config = dict(
    n_layer=12,
    d_model=192,
    n_experts=96,
    experts_per_token=6,
    d_expert=48,
    d_shared_expert=0,
    activation='cubed_relu',
    moe_layers=[0, 1, 2, 3, 4, 5, 6, 7, 8, 9, 10, 11],
    router_score='softmax',
    normalize_top_k=True,
    routed_scale=1.0,
    balance_loss=0.0113,
    balance_bias=False,
    router_noise=0.1,
    router_logit_norm=1.5,
    init_std_router=0.0158,
    lr_router=0.000593,
    vocab_size=8192,
    norm='rmsnorm',
    norm_eps=1e-05,
    tie_embeddings=False,
    optimizer='soap_variant',
    lr=0.0054,
    beta1=0.95,
    beta2=0.98,
    batch_tokens=65536,
    seq_len=2048,
    train_tokens=354600000,
    steps=5411,
    dataset='wikipedia_en',
)
Below are experts of layer 2 (counted from 0) of a mixture-of-experts language model. Rows are named router (the router's row for the expert) and show model dimensions 0-191. Each number is 128 + 32 x the weight over its row's rms, rounded and kept within 0 to 255. Numbers have three digits each.
After each expert's rows: a language model's description of what the expert responds to. This comes from a sample of Wikipedia text that the model never trained on.

# expert 13
router:158132132101107194091116143087115121097104144107157071090177132045158137097156127170075121189150119073123124094151156127163169143181168104096148129184088136117101161118109151086166096108154152100109130124176130144138148135142111117142119142057161099107133148093156112144119086134079086129120128101140137132180128131095136083126127092125166123097093108100180180082148144127176182144088162117164141083151173095114139079111098118134136205059184153117123092148179147086081083099105047181103077153118105078117120110060102108088091119190152154153081161098128162151104102123120162123
It responds to: Verbs right after a subject, mostly was, is, had, has, would, as in "he was traded", plus some verb particles and suffixes.

# expert 52
router:146122068121123163137135078106144126111116124099111141143129089133171166156096118130132126182072136171137095093138117198082137075096122116171068118153078127097130118155123147155088125147165111126147075132084123130115095037095062087142106103084109103151111081159154099094124167127098072113119103133116117114128127122202135185160123092105109199176153134151144147109186179100101113168145169102144135174141172101143143131113075067165124162076102111159179123149094127147156131094086117170094113073126156121143210112098111133130179212131124110150142056114094133065179130111106160120
It responds to: Final pieces of personal names, mostly foreign surnames in sports tables and lists, such as Shevchenko, Nakamura, -ić, -owski, -sson.

# expert 4
router:084108080091133170106185147108157154128151112163137163158129142169131135174115128110119122163098144087140121120139129114189178142137175087106150188119102087135090121127096145163154141169149116092086106084042146151118078148147089121118129081081082174076153119164091087123085148138148114179150177202092112153078149173140134141142129139138163182146079160114121118145099077081180069118152137148097089088097126109093133164152090142160088119139117124138053117173180116211164163124084169141140110093169192156133140079117155097128141111106111134110135077124087100082154097163060110146
It responds to: Prepositions like by, at, in, with, especially by after passive verbs (directed by), plus common first names such as William, James, Robert.

# expert 31
router:078118120118141128102169046095141187144130063130126147104070171133148120109163078132164180176167133120061116110134090173123152092129115115174163125138095161103119121155082064128116097155142066164094060079087157144143077113101137110133206166127099095109153120117105169112132121176120103095146060131143137090109088154165059146154169155132162145177132094188094143128118089106118207151135171109089127167119121139142140122119144197187092148158154077089142163111067130117106174100114085099135185110142096149146125112153100142091135131081081130172164163110124125131158119133090152117
It responds to: Middle and ending pieces of foreign personal or place names (U-day-a, Ots-uki), plus pronouns like her, him, She, There.

# expert 62
router:112106174171160126089118152136094158155140127107067129182107119138126075184103126027119127151115108076070113099076151097141163082113124153185126092123172092109205165103176155167137141059143153128111100086098169061148106131162114145167189109183108109147152104147089109130163107126120156170088131085158147111120144104146144128148103072128109204172137154098129134127098118072130156076122174089147118125071177136117145109183132108144127124117162104107176083126133084157174142179087124102157145129157173100119163164131063147116154122112165097134147085086090123057127117135173141104
It responds to: Capitalized words in names of organizations, awards, works and titles, such as World, International, Royal, National, University, and The inside titles.

# expert 27
router:136145119117088128113095131173145093122114173104115134166123126115116181074066152180178063111120117176124145167084081099039099170188150121102169178086164149125140160119149154094163126106081157136161097157164107098157124107177121078127047087104124139167120153077119135113154139128122183150156142136129130156122108124099165078109115122125079107116121084071186146134142132140108054119085110128107068104102130094086107080082157135068123155140124126111112167078178130082145072092120097096071128146119081136133062118158084152152115176166178095085123083126138170153087117126119104149
It responds to: Dashes, slashes, plus or minus signs, blanks and currency or unit symbols inside table cells and number ranges, such as W 49–10, F/Laps.

# expert 60
router:125088108137158117132177178104161115132122153144141075087135161134172186144174169126098135180123088103123133121154107109091154090146172133112078171206101101146121205123106151169145137084169147117078152085164150135090098127106042097137144169101112071108126053095079082154083131133101143155090152090111122088167157126139207145146123118179172147109102143060158090154132143103106111071147147086078159066188148107116114132149107157120112148130133163198100107140143156168118088117056146144108099073161120123118179162121126128115129141092123166125114111087089125120160076112084143153
It responds to: Prepositions and connectives introducing a noun phrase in prose, such as with, of, from, after, depending on.

# expert 1
router:130096156116159158083132167113179145129153154087164111113154164130141161161142162108119187132134094091073104161149161126117150160135179103116171153139135116105107169190112133123148108145148188041117146097173182180147096126097099103099169150097144123101152127137110073163096102084141102135113176128190171094115157119159192140147118065117107081158087087132148118135098095149153098119130157136154122100209118141134079166095101143118178178116121174122094083182151105113151056140100061091109057138094124093052166127145132103159056117117119149147135064136154147118136102157127141186
It responds to: Prepositions and time conjunctions after a verb or clause, mostly before dates or noun phrases, such as in, during, since, until.

# expert 3
router:109146115104138193124144087088150133140152113200106125111064147107164113175144089104116187178098151162098167054164080095116110150155116085119091123155106192134197097107069144144133127123126097104088122095092087150132117093112104130136181113134105138109135113152126130121078149167175075087094069108167158108097123137157126160113159149160143206133156082132068171128136147090092194159180139115147090124100171126201150163137108146174110095129122070125108105145123120157121132082100157157189174122154145138137154144122066133131182144100141153173125063155108134092101110143047136170
It responds to: First names and name word pieces, usually person names after commas or by, such as Mike, David, Lonn-ie, Eliz-a.

# expert 7
router:121154117169092138115099126165127100156101117156112122155169087156183214115104070161084112081150117137176099104118110073112109104110104107128115155082107082122130112061182124152138182183077103164098138131114074086087161162144145093092128113169168143092100191147234138084135171090136143080187137173095123152120114147116086127078146174079096117113117165110102102148118151105116142163066067105122123172128118122088115133136155132061087131179065120112078167089163156133133088132131113148138166149125082154183117126164116094143120152132146064087152089146106104139168101158136135129
It responds to: Bare space tokens in wiki tables and bulleted lists, often after a pipe or line break before numbers, plus Preceded/Succeeded and player positions.

# expert 55
router:059073078103127128105088145103091118134126081168090152168037121140127092137171110137088098122156132116119104139095097073069162122137200095106161142070131102097165118145098099136125111090103086183132117098117152123111061163189126159060100156174182170141160085149084163113153120093123096114076131073084114093132093160138099115106178130092132127126134080136083150161122136077081095138086180116141115171136143101086156130121148117113112049169121115129123093144102145135129126107133144139121159124139144079088149121153172117068186069143141121165183173152099178125150122142076075109
It responds to: Capitalized names and labels inside table cells or after a colon, such as Kansas City, MPC, JPL, Won, Nominated, country codes.

# expert 34
router:095084121106168131081139117083156114121118101131094127120092156121120082145214128107168126143103062088116120138136126103134099087161117162166121110145153101126148139168132133114125144072158131133128132094079123120114064178142201153054185154115134124158141109119147099139104108116165052188140152107176144114055200128081091123178134164152158143153157109156089118091118118096146190116162160159203115155088103192122089112123177155148098136119130139084135106137119102185054159082098153122193155175133173065117196138116131125136144105108193135141161118079166123134152125163115111100
It responds to: Subject pronouns and subject words at clause starts, after periods, commas or that, such as it, he, they, This.